Weights of a small mixture-of-experts language model, trained from scratch on English Wikipedia.
Size: 8 layers, width 384, vocabulary 8192.
Experts: 32 experts in each of 7 layers, 96 tanh GELU neurons an expert, 4 picks a token, a sigmoid router.
Below are experts of layer 3 (counted from 0) of a mixture-of-experts language model. Rows are named router (the router's row for the expert), up (a neuron's input weights, with its number) and show model dimensions 320-383. Each number is 500 + 25 x the weight over its row's rms, rounded and kept within 0 to 999. Numbers have three digits each.
Before each expert's rows: "comes after" lists some tokens at least twice as common just before its tokens as in all text. This comes from a sample of Wikipedia text that the model never trained on. Tokens count by the router's weight.

# expert 11
comes after: " |", " 0", "  ", " 1", " 2", "|"
router:465476502538488540466468496479465529448499520516516494502503483492512509524495510529502467504461540489483487471488497503482478556540503514484572468508514540488492489524526506500484522489495485
up0:515472493503482507497458503500512500441509497524481549492455467522542511506529485505500493520506508520481512536523492464494496504531500541470536471514461498502498501497495474481496475491515458
up1:495510485497483502533500512563523509525495510494482474473492503488515498526492504478511473500448526526492526493465501515500493555466506491516480520471491513517488481487514494485478462491501520
up2:518548494497504470500484504471461495479497454519549471540497538468546494490518514493499507488473486469480494519490487494482449529488500497493528516470543510514494486510527515518492503518456493
up3:501519508486479493504508507496488507479490502506526500502470513519526509541532470511476504526497529514520509505486491513503511561491519500505500497466488495508528468493503484521483494540536523
up4:510517493462516499522458503483426484510501482487453472475529512514505449508505452533485506497512508511519566503509519503525489491482517490480500496460510527507504469478485467501512466500505513
up5:520499523492437496511503500524537489477488484539540491483494475516546452511472485514459475503462482476529497508486511543522512504479501492477473520503532462472482512526505498463505499490526507
up6:495494502528484492450460495482460489443475503501521528502504453494481505495541492565493461456490504475495508491524466518521490486496450508495506468498519510510492490484504493495489516511474485
up7:477484469429524522519499492502499504500489547539466517498473527487486480519513440523533496521475502516489522509514535437522504476473472499483521499533490514495511504468484496496492495503494491
up8:514510510534496470476430487489517508519539528494502506506471500508511502475503563527523549497522530448491536489470490493473493472496433491468479522475527481534486492510505461520499546519484486
up9:522489529468522541513502519490506472474478499507460517511482499521500487475477470486522490474470489498514540481473551507507499501480450528500470509494522523486489464536488500506516469478508544
up10:517487527510516511499492498455476513443481519521491494490515470518514512494522520518503514491458549525478484482490487528542503522505487451499486503504530475490486469533498512522506526503493486
up11:513498501487480474488490530528471517492551484493500521475508510520490499479481489548504486455499489511527520480543483525524503497522513484475495485485510477496500519501483477512516490512530477

# expert 15
comes after: " of", " in", "'", " on", " for", " to"
router:511563521505514508489510539457501501467502473490484516514450537490501473513456497475528542491461512452490514536543508492554507527515492513500521492488502486496511496459531494515453508508512490
up0:498505541494500520519482503511481469452517523474498486535516480524506499486516495525489477498530522498507559486464530497509477517496514471513526521502460543494495470505490524526499477508505521
up1:523486486494487508530512474531484509460485498500466486480505496495535515507509494477506469428464504520503512517529490483486484504480484513462508503493477496503501510510512511512501505510500522
up2:492528482519494507496491457502488538502472457511499510465511531504455498516511517541492508515522490478469472434474486500500530515478490483473503532531449498479514477508512518505489579474495481
up3:511501510520503496470501491496531511480506527533526499462494496491561452483473438505461488498495492482517505475539528527506507464499501493493461496458494493523489526477479490530502489489464500
up4:513476488513528507514494493556488548493496490501454492491478499527495469514509468487492519524429514495462502530518464520516489508475437487494480491548425501479553444495505505494506474490485545
up5:481551526484504497501483497442542523527475511478514497465455538501513479449490500525531483491446505509519492513510520508460505515510434520520462501484506523491473446506504483500503492479499489
up6:448517490451514501494505552500513536485480461485492489481476507553470468506477454510528512503518477471479518479442538497554536553516503479501543501539497520420431493455511509488501473469488473
up7:475496483542520478495469457490493514512480517502477544504463465504494478528503443476502534495458528478495489553513515476519501549503505500511472464486498490531505487501524509444509465506469508
up8:533462500492519512476495461471525485420469474484479507523491497507517488513501487477537471485513519505492505507496511510510471510467560501541489512496468492512456491535489481496511442497467481
up9:498497465525494505451480520506490485488495524512492498504482499501515503490505507518480479496510526481542504483472519493480525498477501495528480488449481478524479490495483535503499500522484497
up10:477504509519522491545536538520479499515483485507504463515468488500573513516487400562487518527485513546532512539511494505501491488470537516493507488470509487476525502503479531516523512483498512
up11:497516504499493487469508533501520504449491499518449530526496482515521487529471496506475489535453496541498496512531492514536517465503557514497529499498533484519510546515503499473492506485485494

# expert 1
comes after: " |", "–", " (", "|", ",", "."
router:500484484436496469528480529482493520469516527504499490537523485523491473491483501490518496462463542523501520505465477496513485495442468451472496551452466503482479515515502459510487477513480507
up0:447540472525501511520504492531492470489574508511490474530495469496532452478507479478531407471491506489499512474482448477504502512505508462506514489497503490501519490530464464550519531505474506
up1:478492519505466495491456490527457526476506510514470484489528470487482501500580497528515497509485548501491537507450508502550481506549510505514477478474470484496459478539502485531502500499515495
up2:481506488534484496522546486516502503509508506486506523495521527519542479466511460494515461530482571488482506472473504492513486501513535485551521485465524497490484523520487488512499469511499485
up3:532532528529487519523528493512464489458547513486520495525472481497475477517490502481508554462497497549456504515502527519528470470525498496518488535482531520504491504466496493470498454497515512
up4:509433512466502495533522527516521521522525513491558483467498503518519496504466525474496493496458499505498488511479530514488485527514502499540498513498500533460491473497536503499482469509516474
up5:490472507453528486459487541478491462486500505511504489498561531470498516505504479477498532529452521485482523495453511508483480476522472518505510480488517492514481457504518511514499520529493496
up6:471506521500490485506456513481525494479517506494479520478491505520489480486488497478495497469476530511542483487499513505481519491508527476517528492517492517494511530498510478461509516520514452
up7:495475526504494491517529479486518498485491516465509472509475531500503536534525519490511538452491494512522491480545501518460505453503546497488509529499489552504521486519469525505508506481488495
up8:465474493492503512521445535447518501482534472518452482542512498506512494464490474528553485471515516473492493565531453489537521511546522503487519495491482473523501491484490501477494495508528465
up9:506505490488497482478494481510491498499484536458421499488490473504511482509501471524483466541498505484517533492481502482557503529496447516513519477522455503480489491506512518528501502474489505
up10:474498455498478528524488528530485501503473483496506514526479497554485518483557482533505484454477533496457523526558529479506504492498494542471491515492514491521482449500524498453482528521511494
up11:461479500502516491493495493507507536489494522480462524511509526470524521491510492521471498530508513451492481517517503433500513513483475528517471526489470498521494475503519493533506507502513538

# expert 23
comes after: ".", "s", ")", "\"", "=", " such"
router:560475508482511519504498495470510523477498469474465523503455541474545495552484467525518495488476527471507490502477478471489512505499447512513499486514524473493479485528477488477488507493477495
up0:487494465420503535536487478483523510471503497466488516494484483505491519516474514501545501508506495458490476538476522516486497489473476474478501509492499546470487515516504515544480512500537535
up1:512495495496499531529496509516555463472492504509421526479513514465550489514423512494471508491525506515517498530492448462472527520505499476503485474551491491501490484523459510535510462462474501
up2:506521490465482520511492460525510484477489516458472537498488534486483463478477564494493503485495471515537507501498530497495446447535518499475515507483457486491522453480494476486484503490519394
up3:461516497461505511490471514492490507470510508449512473490479479513503484489483477509485442522498483556507507479498469502504482528477497483509530521493514523481541552509506532525509467502505510
up4:504535523535471542470518495509537532491516478534491520524524536509485450465496492494508532489498547500483494488509514495521521536476482516515470527495469496502457514512513494527484513507472459
up5:488496489511457517552517539473495434482534544498487495479478479507551490496517527532459479478519546480483514473505512499458547501552492534466534483497534476490519491520546495481492472529471462
up6:507513485472484494515498497503484512495529492475503462521469518502490511536492517507491530506485480523525496498482542517485485488481491449505541480471496488524458446500497516534496510464510514
up7:473482493502497509530490510488498512464499484536534513537493502510503498510526484524523489472495523436466541514473499549505508590500463530510513512462491514519518522556505460495523485499492508
up8:480503497553536501501506507498516543503504457493526518515512521493489469485495511501465511478555518475517499535500474483512518538514492493497542505490511530504484474476543488500490464478529518
up9:547507510505533514517499544508492496531533480515523544483489489483499491475550481508475508417541512517491497546554515501502511494473469500567506476519498493506488507517522506474505504508525555
up10:456494560467538486503479494513502546504489506482503527467499516505528482528502513500503432528442494521468481485495498440517528512482522496505492506476482513474479507469524514494499467547497515
up11:498498489503496483479491502543506499569473519537518549493509509474516504533495469531492495504465530479453495497492480460484529511516488482489464524495494531504481522502474501482476499487572508

# expert 28
comes after: "–", " in", ",", " (", "19", " 18"
router:527538508459501537461448529466472557456503501446507541479490486502480458485485517470510507513501523491453481503475522501498514479474517501474507483521495479501494492508517486447483493492503461
up0:497528519524511536499485511521470482481544530518530522529476471489509501482528542499480513495538522529519517468484463506484499477493535552501467515502502464539505519504535510511493449527532515
up1:507494459516474500508498522481481514510484519491501517528473484512508458469461509486492501446459502521478499496533497497516497537495490526475503503496515491527514481483506505517512492516479489
up2:484489506432512540494453469456500506453509542492481530506483477513525487493536485489508535464501515505504466488481517484498483488515487538465510489505455492505554489530535525506479488464495480
up3:466494493476515553506482476486472516532489520498505461490517526525478500481495495525482544504514510482461511458491532515511483496540492488479542458474501537484512507489537516514496481511498523
up4:516471553521534520507456489527487494437501481531564510481529502515478509492501503472524552458483527487489448524502512515509448523471482475509490493480541512517489527508513488475495512504522490
up5:531458508509489481527517486493487488532512538465535476503495487493508492466552448480530537476483490471489513489511526514490511482528448499533505503461418483477535480501514508546510526531497541
up6:437504456462530458488454518500469488521504490520467518496545550503517463542528498487511531517467510513496517512485478514523482497502491486510513509483437496501485487496556504490499490518492485
up7:481499534491531515491485497500492511476461449488481449462523502473463487522552517474504503512526496509495518511471535452478519540540453478520518501454511488506475476503502477507513453488479481
up8:523513516491495494524473476505514549477485518457453510512501519489477463492463537480502508480478506529481512467537508528484512445515487506504537491505474464481513488506510513502484495520491450
up9:505531536436489529532506525500521484470513524511519447496485500520526493559502499521526512508419495522471527500504531500469515502484482460525494490497522542496536445518554497496490482502502473
up10:483537509470494508503436490511476526480468448496491501510488520481518459527518522494481506464513512529509474495498509501492549553486505516553507508513489460504450466517514518453497521515484521
up11:494539501442560532467517503507492525429469462534531462498474474477508498495495531512521516484509540513508509543508517476530480492512502528494496453499493486510487501497531506488478462511504437

# expert 24
comes after: "\n", "=", "-", "\n\n", ")", "|"
router:499463498503492515507509488480450490516518497495472519532521516516542472499484502507516515492467503460500535492462472459515467509507463492540523503487479480525477452522480496449522493534494496
up0:491504521558488460514427509531474446568506545519481496460521473513482478522495515474499500442530510491509508515515472470507507496494460506462545504510519506508525448545505481468508529477508513
up1:479516499462477505494496539501496490498494495485524526482513503519518502497543514495481497480516496529471479507478516436477512483490524515557479458489506529459523497493534504483502479520482480
up2:507462498493468556513474495518528487480530533500477532515471469457522466489490506494484464518476501501492485438447491506509529508491506509437486471471520528499489459509522525510491512462521472
up3:523503463510512529495533544512519532522529492510480536489470470549487511468504497518502500512485499482532496489480496517472478542511542537477490521468495506465477536515470522523500542509510500
up4:517511497479522474488457511510525446541528520521488493488530508506481493477489468505521517489457535506528489524509486487509498459453461524505514497487519525568514516480475486456499494540525480
up5:537484487463513513508476517524516502437466499477470514422505507526546537469495493486486465464487465533495507510486535476539498494520516477468512509470483488543470494512487499444471492475516517
up6:491469519484512499527481504483500522481527465506521514467452518468500489521470508489502535514517505475548509527531489506513510528473476478487447504478493530555463529497475487508488482521524516
up7:478519518517454525503515481496519527460499527488468497481488482534452427496471523497446502523515510421511512525495488494504482496531480511519560486542495493488482510490471516476507506495520512
up8:493477509525507537542486492517485458496516478502518514471475459480509491507495545511472492511507509490487503512509456509532515531480537476484526503463492506522468522485515511534510508482502505
up9:502497523536497499533487496510502531485479500486502520509500508445529534497534499456507498461499504512505488518495461459528477494517499498500464540505495482556474478495450510433515546511513477
up10:498502512495522481463443500502470522480512504514559515504517527474493476484483538528508490508453554502498487453456481486487484467475473529456497505505504526478475513512461480521501486494521489
up11:447544506540479534506498493499485549511533464535556497507514531483518493509515477506512516514523524513503514510494479516519490523516516558493517467473532516489514484478522501523514476562531463

# expert 29
comes after: ",", " is", "s", " it", " that", " which"
router:495527545488508510470500508509506478485490486473552542498446503472517508466511446518421475527498568504506483530520490495493467519543527486500537477455492518504478456528514556480471512527525478
up0:497529484467483512459491498514487491508541529501569491479531475488511522513503492504467512504453509518521476454492488488475512545535467484479502454485472479490472488476489482493496509517448496
up1:440490489485474458446475504525489507464484497512466577500547490527473492471544510504439508500495543501460505486533509493538466501546543550544487508491458498524503499493490499497488515488476488
up2:458490487482493505543494492473504522515490513506516558499545511505518532484514469514507465507521523518444475526478523514497508488506420442507523501523502494548483488474506543483501502489494513
up3:491509493529554482521553523501526497473538535487466497506522529508512533537494480499494483487475479502493509467515494481459489500496492517469539487485505496530557512519482491470496516493480507
up4:478476531498528531521446497475525519505518510492515473490505484533504499487489536498526455493464498495452478506505484476495510517488508523494494489498501461499522511531496510482507456482492490
up5:495435523461495508461492531473480495509501499477462503510491544506525478552492526509496478460439526505519532462514525497517469508483507518481480518512496495433483516517513537508501478510498507
up6:484458481476501510471466552459534498488487467523464456509507531488486513511476490499517495488504504537505510504557497500488504499552517492494476524509493497523486512487495500536481470528483510
up7:455520530476481528511469513495504522464499512487518529501456526507529486498521501576479476521501543481503499480507541455476523466527476513491505494490484444477500524529548538512486477500501514
up8:488523478466502488489454508503490454537471503522459491539518480478491505517510506525468493477480577515503491481468484450511460504533477537466492478486507505482486476500508505556492515499452484
up9:500508470468470555493542513507510516493479512505504523503486497511493492455513478542518532455478483514485531550537542533482502468501510522492470480507500508494492539510512503522494473515510502
up10:458501489489494565517537488506466473479464505523526464498485510504498509512527490537539473492485561493550520472517479466495521503465532534517543496523465468446506495502513519521505494532457479
up11:464477526481486514494482544534459489457543504560509517468530508515514572466512511507454563514474513520506520495525522508537486487512468526535471504520525465520506470495500512501468467445510500

# expert 31
comes after: "'", " is", " and", " of", " was", " to"
router:509554523512509512517470528481493481487497463520504514478423551484516481525490487500481544491514520457493471568543485532533463502523497495500565500472501502542521471512521529466472478510533492
up0:455479482503478506499505508520458507480467506548502507499514516544519530515533527472507521543445541500515494490517499488510460498531551523500491551528484500483497526547530470462486484499512477
up1:487510477495523500500528502509537524495492477532526512463496529528516498497548500501495543518505552500475527562536593475473487530487517478513563506496508521504445503515517525506494489516505524
up2:491513517498507519480519497505473537473501511455429529483432496494538461505486451529535506489461469491492496486504488504454513488501477472505489507478493458522517509530503459488495493525457496
up3:513491487488494474463472525486445505451513499522504491475525518473536445501473486528480509475502523487482495495531476445509528505504450497512440478523464488540499498508510454496501486501451511
up4:537516486461470517482559483474492480494444492467468529508499527531492453490518456479489539563487572477474476499479494493517457469524494480551518471493489501472448520486518516511501497534515477
up5:507512527517520509517509511507532506518485511545525480540477499483491499482502460523495524533460489496529532464507462512500484526471484503543465517507471470515492515512476514466519460486530510
up6:512533535502486494458477525473473500489507522523507493538500505503504500504526503498469496501502493509498546502517507482494500482486530518511545532526533502526493498457496488505501485477443483
up7:456533540466474514470492522461470525465470511475474487494520506494468495537552521501469555513524495470502488519523540529508497502488521489514523512480468535516499443470502490511512484507470499
up8:516495543507502515522477485536523523494499492486434463505494490476445495487492488504479516505513490501525515535526502530515512494475489506524460465511499510477508513479526540526505499483525499
up9:426528493533523527504539532520515496499520542516511506493524480515481547475502499496457520496472510510468492502533468489498486511490470447528437467521529513532481503500505493488504466464541490
up10:522509520496461497506493472491481489427490525543499524500472487510536538541505511532472537477458516512516483515484507483517502474497476497514499501516504502528530528526552531477516469493501507
up11:511512504472499515447528491486545563548538481456554515467509489483510490498491535521530493468451534545482483515475476480480506484536451474476538525521510469512517486520495488453510509492429501

# expert 17
comes after: "=", ".", " |", ")", " =", "|"
router:479481554482494533532455503498512476460492491522471515468503521532537471509472514503516469479498515480533522490501493442505501503491528523474533489495526448492510477515504533500499541455506463
up0:471514506517503503472504479507517495481508493487505476454483440474503469501506510494510489526466483475522475505557481509486538530493474504461547479495502520506500524497510492447501513499525475
up1:535487495534480497531497490468542504464453502431473540496465484530504516451475518503492488504519502501503524508477542490518512461471548511542464447502496475492502505517501529516502518504479438
up2:521521509442497476466469498475566485511509492546474572500484496474516535504520462537533491543476511481457506522495487482510502527475517534490548476500492490509507510469510518460512513517539562
up3:479488528458517553470559504494515455471461529485511492502476518524483477505504480478535496502529527550508508493521476436503505491508507491505490479498483480531480507508478504485467494483451479
up4:504487529520493537489481498513516498479478498485456500523510467489483511468541468511487472499539540545521510466504493496502509500497492505540514497499477507520471472508509511470477450495474466
up5:510468489505504520485510489501478466465499510502513473504484523510439515490487505511516477476512448522502508531527486527539504482496506547488511493480426496503460507502510466469518478497530526
up6:525489493459530522455478488473477501529460515442523493477469503467470471495478473521519498477495492523471526566510509520470512488523469472448441505488521508452510512500479502488483497485488492
up7:500555483436474519524489505472504521454483495477457534445524485503480492520492496471531519491458475532509499531483496495516460460479497524480491500523484513502512545512489526496491510530501469
up8:489498531491481502503459520507516488478490460492507486476473505511489488501482520451493495506550466578527524483528529452499507448462542508502498496508471533488545494477480490501491499492470499
up9:514520499518510467520523497494522508541513497489488479502483460524479511512454489476490527516489511533496524539501460523534513469492498499535515514536508501530495557480489547471505444502535520
up10:515518504485505517490489531521539509497533483527457509499479478494468481475497483494496454441504481510516507494542458539476511475452490477504530476515514516473476486458522507479485459458501510
up11:451466487481446519511460485488492476467501536496536460470431482494496496497491466509510487504455482478465505537521500538478496497474500552504495500522499524541486488493480489497508535528544505

# expert 2
comes after: "=", " |", "\n\n", "|", "-", "."
router:428486547517478521465476510499448480482482512536472471471487491539513506461496511532487500442522538499489497509453482464532514482494480501540514501508505458526524499514506528511481512496506462
up0:541488512466486513527534508501507470509486521551482497482530485486476479520498449499457508495537523484498475490506501520521520479482511548504555536509528516505520479522507497536466476513477486
up1:506522469502511546486535482465507505526458504515517509520436513513530534505518545522478535500511548494475525531536473512520482502502503541478544487510494513527469510525515527506490512525491475
up2:499511546485487519503527509492519484460511489519489466509527521504505454489503510445504464461497522476481469502457515541479504499523545485499539476525503501489456464453506505507512535475483483
up3:482496490516471519522506497494492493479511468496502542486567481510518498462490538515485468470531490483554495513535493469510505501573483496537489478493511515514499514469475457481524526519529479
up4:479486564516511485505490523507501494478482503518506479486497545515506501485471459514496486451493491493428501504503508517556445548542487522459446494511512507532516459527533507499490517496517500
up5:475510506506514530475501500459495500508467491516473509525483476506491496475467488506472514486509511483531491559508489475519517509513491550498498473481473516474509533525510519506503511504477495
up6:477495520546510499502482525460557450530527520503519474475513491469508481498477505482456507462483472453503493498543498504497535499458533498485471521490531486509477477465511473505469502490501510
up7:564518466495464483490448508487548492525470425499466495491489528534535515506519492519486537492487480465481492527523566501521517475476485499515465518452514504499489528526493503507520547499464440
up8:523474526422474506491474533506531566520500492538472525509519499541485481492499504496483477503507503491482465527478515448450488528499452473481473491470529525511478499493504503455501512519518512
up9:475484468493509512464468536509535507507473479478525494523487511489518504471475497484455493476440462477517494532461453505520481487517506513552454496491458528503488483538525501549501494480517483
up10:506480504487524490468468500498520509499517515472469481470467487505514528508459517508469468512499503504493485519505490530499510467521512523459510512481486492480494501500469493523489545489494483
up11:513516474473508499465489498503476468492504475530520511502495466552523495461474484539471522472513496498533501518492482471551499500491521485532483462538510524455469501506492472459493495530511501

# expert 7
comes after: "\n\n", " \"", " (", " the", "-", " and"
router:474477547467472507511430476515453483488544490496493521476510543471536454494520509480466531475466482502488458505471497509515511487519467511502485490465489488540487457495533493522478503511501507
up0:540562561507525544548493517505538507460489474533500494480509481480512528506525489523548506469503481515506492500475546509488505506492531489464521477433499505454468478464490498478498472513506461
up1:506516495503510482475501483489411497477481491463506539505501531514524474519521530471505521550480512489472483524541523452505488495532488529474490511529485461513486503477524507519512493570469530
up2:444529477475526498485506522547476514536500504466447478520471480540481491464490475521517482548489444505474533523486485517497459508486529539466441555503536511491490523487506506515497472505469483
up3:526476551493511534518500457486483508510470489454520515489507505501457479514492478519522481529473514516470469501506509485487485493499492469531509509515498498533515541461488498482500511512474466
up4:485544508514520499494538488445497488572497505521514430527480486503524507473522489520477511485506506513521516499487490532519497475490476496483537498469536512509522531534454467534494486524484511
up5:499464508495485489513558571482497487491471511503507494491544471485476500520480490494476509509530500477511516519525515542520506520532495478566534478490506575494496518486491495498476449498459486
up6:541491471512498534490476496513520500465486528505520493497476503547507502523519541512489501456462526498470496511513510497509507501529505497529518469477505448528510463534529498447506520503521520
up7:473503485512503547513545495535498472440497516489497503468451498484500497477457482553496480538497461486530505526465492532570482563521517487478504490545517508493513468517523518490508475458518465
up8:550500473510478564503502506526513539536444512466505520489491490533501531493513487509467529473525466486470510516516509519477481547509501526493509526482554524490490499462529519469504487488511522
up9:491498479533465492471517480496506478492497523534483480537503469543486506507497481471458476524514487487489486486507475500492485502453458484450499528510499563544437495499471487555491448469488534
up10:450515495507494498469473564497472515533491494454497519469477488512509523492497527481487514545403503509524502512493529511482499533492503468516492529503494508506506488477486508505493473513462514
up11:532519484467481515521532456514514494517494493496490543470496496488513493500500479471514527491511488532504485479506522484535502480516494495465459495513521484527505513542493516458506479493487487

# expert 6
comes after: "\n", "-", ":", ")", "°", "″"
router:467518494552487495527507456478465526472494492506484526525512504476462478468493500550486474508476540463517508529475466485496504544554510497544527474498469472536540480549537468509507450546464533
up0:516538504456508519452488490506522522503500518520459508498436478514522518494508465474469513473488511499473475496487521525495532551495509504529537544507529515511494543490468513539481464475505504
up1:495540502495491513500552458524481505494469442504496495474496478510465493527456466521464522524511499500514498501478466483481523508498499499532550534505524541466499555518462520531501457519491514
up2:507469568487529515469513550524508455559479508490512459503486481503513513502511482500516551477519535494504496480494504483528522476435452516488478464474490509484459522458475509506514487469508473
up3:494518540500509523487505513507465518504518483467484524517530494506462507484474489508530491490462523452501503469507534517527500493482487504508541497513480482535487553552528507518500513515496504
up4:454540507513535484480473498469486462485493537490482445457545514509522445534493486486508507464509444477527520523481505486480486501479476500543501490489525537505450468504428494492504468541498521
up5:532511480537471504503455458528457516506522505504501421483523514487490473487479512486469477505456564514516506480485477531502491494525525514509533513454498522456491477474524499546510485489521478
up6:506508482507436491494491506486499493479471510512459514474520519499496489508535528508499479498475485515528515496506535513513526527527484486524478490496513472471535513508496445515501478535474468
up7:506500540510500496521528464478478516467512477466514490497476450474525501490539447539501506468460515497520502453501481509476529503463453487500542479462461534490535497505483494501505492503459466
up8:529508473495482495495520492505545529511468488486512512488477483499520542511481522498497491476528488478474499537446500446481534502487499503525501510537466517523433511489460559479511466486473482
up9:502552492446502517503512518484517509481494496490480508466491523468492463489513479538481478526465498484483517479500497526507489481504584519454501462507530504518522479519538484508489474515505501
up10:467531553519511497472485477477535472488486516516517472513490518470486485517495498529454514522486485478480509514492468556499483440520502533478523469489498516511508489478476454470507486500529491
up11:539503504557527527452508499510475524517503528466461493490490480488503527497507495507483486535465469509484499480524526487541484470539482483508490505499504515548516486470500454398509524548483416

# expert 26
comes after: "  ", ")", " 0", " 1", " —", " 2"
router:513480506463499497550523486517503502500469512437525517513469494533524481508499473541488489473465507479472533498516476487524538514487447526503524510488494526495468480503484480495536395534499429
up0:499495465502472495527497490504540491526508540504463510504476500482493510483412487539497480531480553510524516468475459509487508479534482503458528519498493501530511487552492475501510487484512508
up1:517479531450477517527467490490477521503478523529507501486480497505505500509481489515517492472466497459507494508539475520485502455516494533479508506519511452489492503524535522490468544511480449
up2:491479493531514520523481479489478538511500475499485463457488554502478467509502490526475460499502459481519485505499507526481505536525472529468525504484514450516518467450504527558510481428494526
up3:487489493471517489496455498496494499544475488496466481500542493524510548507522501520496487516502508503491459480489529478514491500543525495508485484469527558500502501491507488473503541488494491
up4:488527491462530482483517491545520504519474474517457500491535526526483516489508479484498499483499476546529448527464527478492488488499496494510483520504491472503540474497470483453487518498467501
up5:523511449532498499543460492490510501461483487487476516475514476494482514512470463478493455501478521464479475508509463466471480500514475481483519523502530488501476504510470474500493492504535515
up6:510517521507480522493490505467504456508502527506516538444516478520502501480522497508485484471537484522555497495536472487518523509458479477470446523507489502508502489492486493496490497533499508
up7:543484530430467534469495534501512511535497508479489453519454507544502479492538523524461482475440486542511527489495512504481450524517470497526498482491510520479481494504470476492494446503468463
up8:504505522457488513509492537483520503514542495460496512492446499500516453487477480454534511509521457492457479488481539464497464564498497535490474464498504557464518534497481490520507500486496513
up9:482555534516498487500524499491511534525511499475489495512505493477522518491505503485487496511490534523489489490469484490512503519502486491519505495496460531516479520486489564493485499540516507
up10:498476538486551478533454500530500516499508505507505545515480535560521526507486513507499542467510491485480497514515471497505488511527490506481534503512457494541448495538476490471500507494515530
up11:511501526456504497480538522515521482535464470492526505527517519494510491507517510493464502525478542507453482474474528473494485483504529503505445520513490539492451519491476501477495462556551463

# expert 3
comes after: " |", ".", ":", ",", " the", " of"
router:515509486467484534471447504502469513456514484492499506515488532496541494539477524483470512519474495487480483511506506476524513466538496511525504480546439481534515478516530495474474493517486528
up0:494491514529507506512483484500496541480506500539492493504494513512540499499513489503482526502525504496489506507494497496511519531538505488508527495496485488498481506460502521524490503468503522
up1:514486516512520499448532471555509503460468483529510484497466490496489538468546524484480549458508493482466508555487527517509483510511513530516498510482483504491484469526526477430512512514476504
up2:503565520496481490514467487503480529510509504504477463498495494519496506486502515538524512527528475490481486510519501465460476521515481488484473485497496455507517478508503459497486511496519523
up3:497528487483490496493513549473471481471493511503494464487500487514472514506509476522519484507478490556532506541471523532512528491516494511470522477502523507508482484514505509470491447497485454
up4:510479493541493511460457492534487556523507474503522497471536455495486486506464529492515468514463519485487524526477473480470510494473521486493497496455475487501524440463495478479500484478498502
up5:542473515485470498505529550515533520506490527519472522486488483518468471518485505513522494533496498488481464513464522456488491518538458505474532508533478487510517507496508503470513457500479477
up6:488512540556467500502494487509490524443478496491460525473499513424484535537512527462504500556502468495502467518498508437470508482540463504493516510490467483519460521515539506488484515514510479
up7:501500497531500533490519507516512529483532522530507484509499505526477528499459487512466497484468542537451497501480513505475502479492509539504512491518500467469481539498495523488505477506490507
up8:479495526518517455477521534437502523513527484518495520542502498514487475484481511485531496462533521470489509510477501524494518554518490542478511484495511475502533516514463490481490533507542486
up9:490466507460486518527503538493535505483493515502485515508503493490501525494470484502479550470518508473501495532490496500508483495502480479546522490491521553503501488503509500489473509514508499
up10:501499516456509466467504527521481546501499496516484489487503491500510517534448534451522459543529484529470482463524519457521484467487470487489494518516468523487519510495524491519526499564513503
up11:546502494477483513500483518513517492507496502509500509522480501513506451508491507527468510488503496533521512550449520496495462517507508460531527514484468523488523451490519508493500496495533553

# expert 14
comes after: ",", "s", ")", " United", "\"", "e"
router:496526496478448528526508503499481486492518478491500496478507510480523484533489476515482522483477529484515554490487486506485509509522481520532496480505477538480528438546507516486477536511511503
up0:519492505521505498482502505524464490504540502500473525471514508496517514510477457499487497515503467489498503495542504456500504509544466515510539472507488526524499460501453498515501501528504491
up1:517494551528496499524495484488539550510472460505456498494509498505496515494516458514487504453482543475479509520468510498484506540504464563547484529458456487493476524528475516499499550503486491
up2:465466487526465518538517548512500498501542495500472483469515471471468478505453454505488444462528495495535541488526468532544543490515522499497481506502484465485519479505469506512509502487501487
up3:456500470430493524537506504471517532509522477472495526443484491516554486471478432536479511494467500478554545526455511498472532513521501550568510476508481485487486465519500496538479460506528488
up4:514463501532503572487501521539474525489498497494459511482471525513528472476425468497498480510543498538476548519482509488536487482521491516495495486518495474494465481501482509487484503537498426
up5:488522492518495492445485501522505459517498523519482504482487478478479494477488527511521544538530504437463498469516487496508498538485459506502479519468476505499502503563501491496483544549527508
up6:519510536538504481559489542490495472482517472495507503476529509482552473469456515498494514480517503527485510507476485461495538510496474435447493497502529524492458489501501526556510507485533537
up7:478535468482509520522504531484483516501501465510484450472487514487514480496499508541451519457479506526461545515505493562533484507488506473547509495482488501550539469505540533521498485500495549
up8:533502465461481485501489498504496479436545518526485496447498530562506434510480465493484497527472460518513498519481513520513485467511487496524529492534475482498514471509482474499481507498513480
up9:523507494472512539530516486477497503482553491502477516504487473503494501533490503488472494498521540505518498479535498468485533528507517513468496506468494512522502530485516530494475537492492493
up10:487528486463511482523498507524488487464471491517502480554501537490563494510496482539503482480498508479483485513542529506492492507528508525454487462484503516532486538538520491492473502526476484
up11:471499499536507485455432502536485531474511465510475477467497500505549483529532496505450449509505498530493499510515475501493467510496496521515538497541484483512494487510508490518514503505529560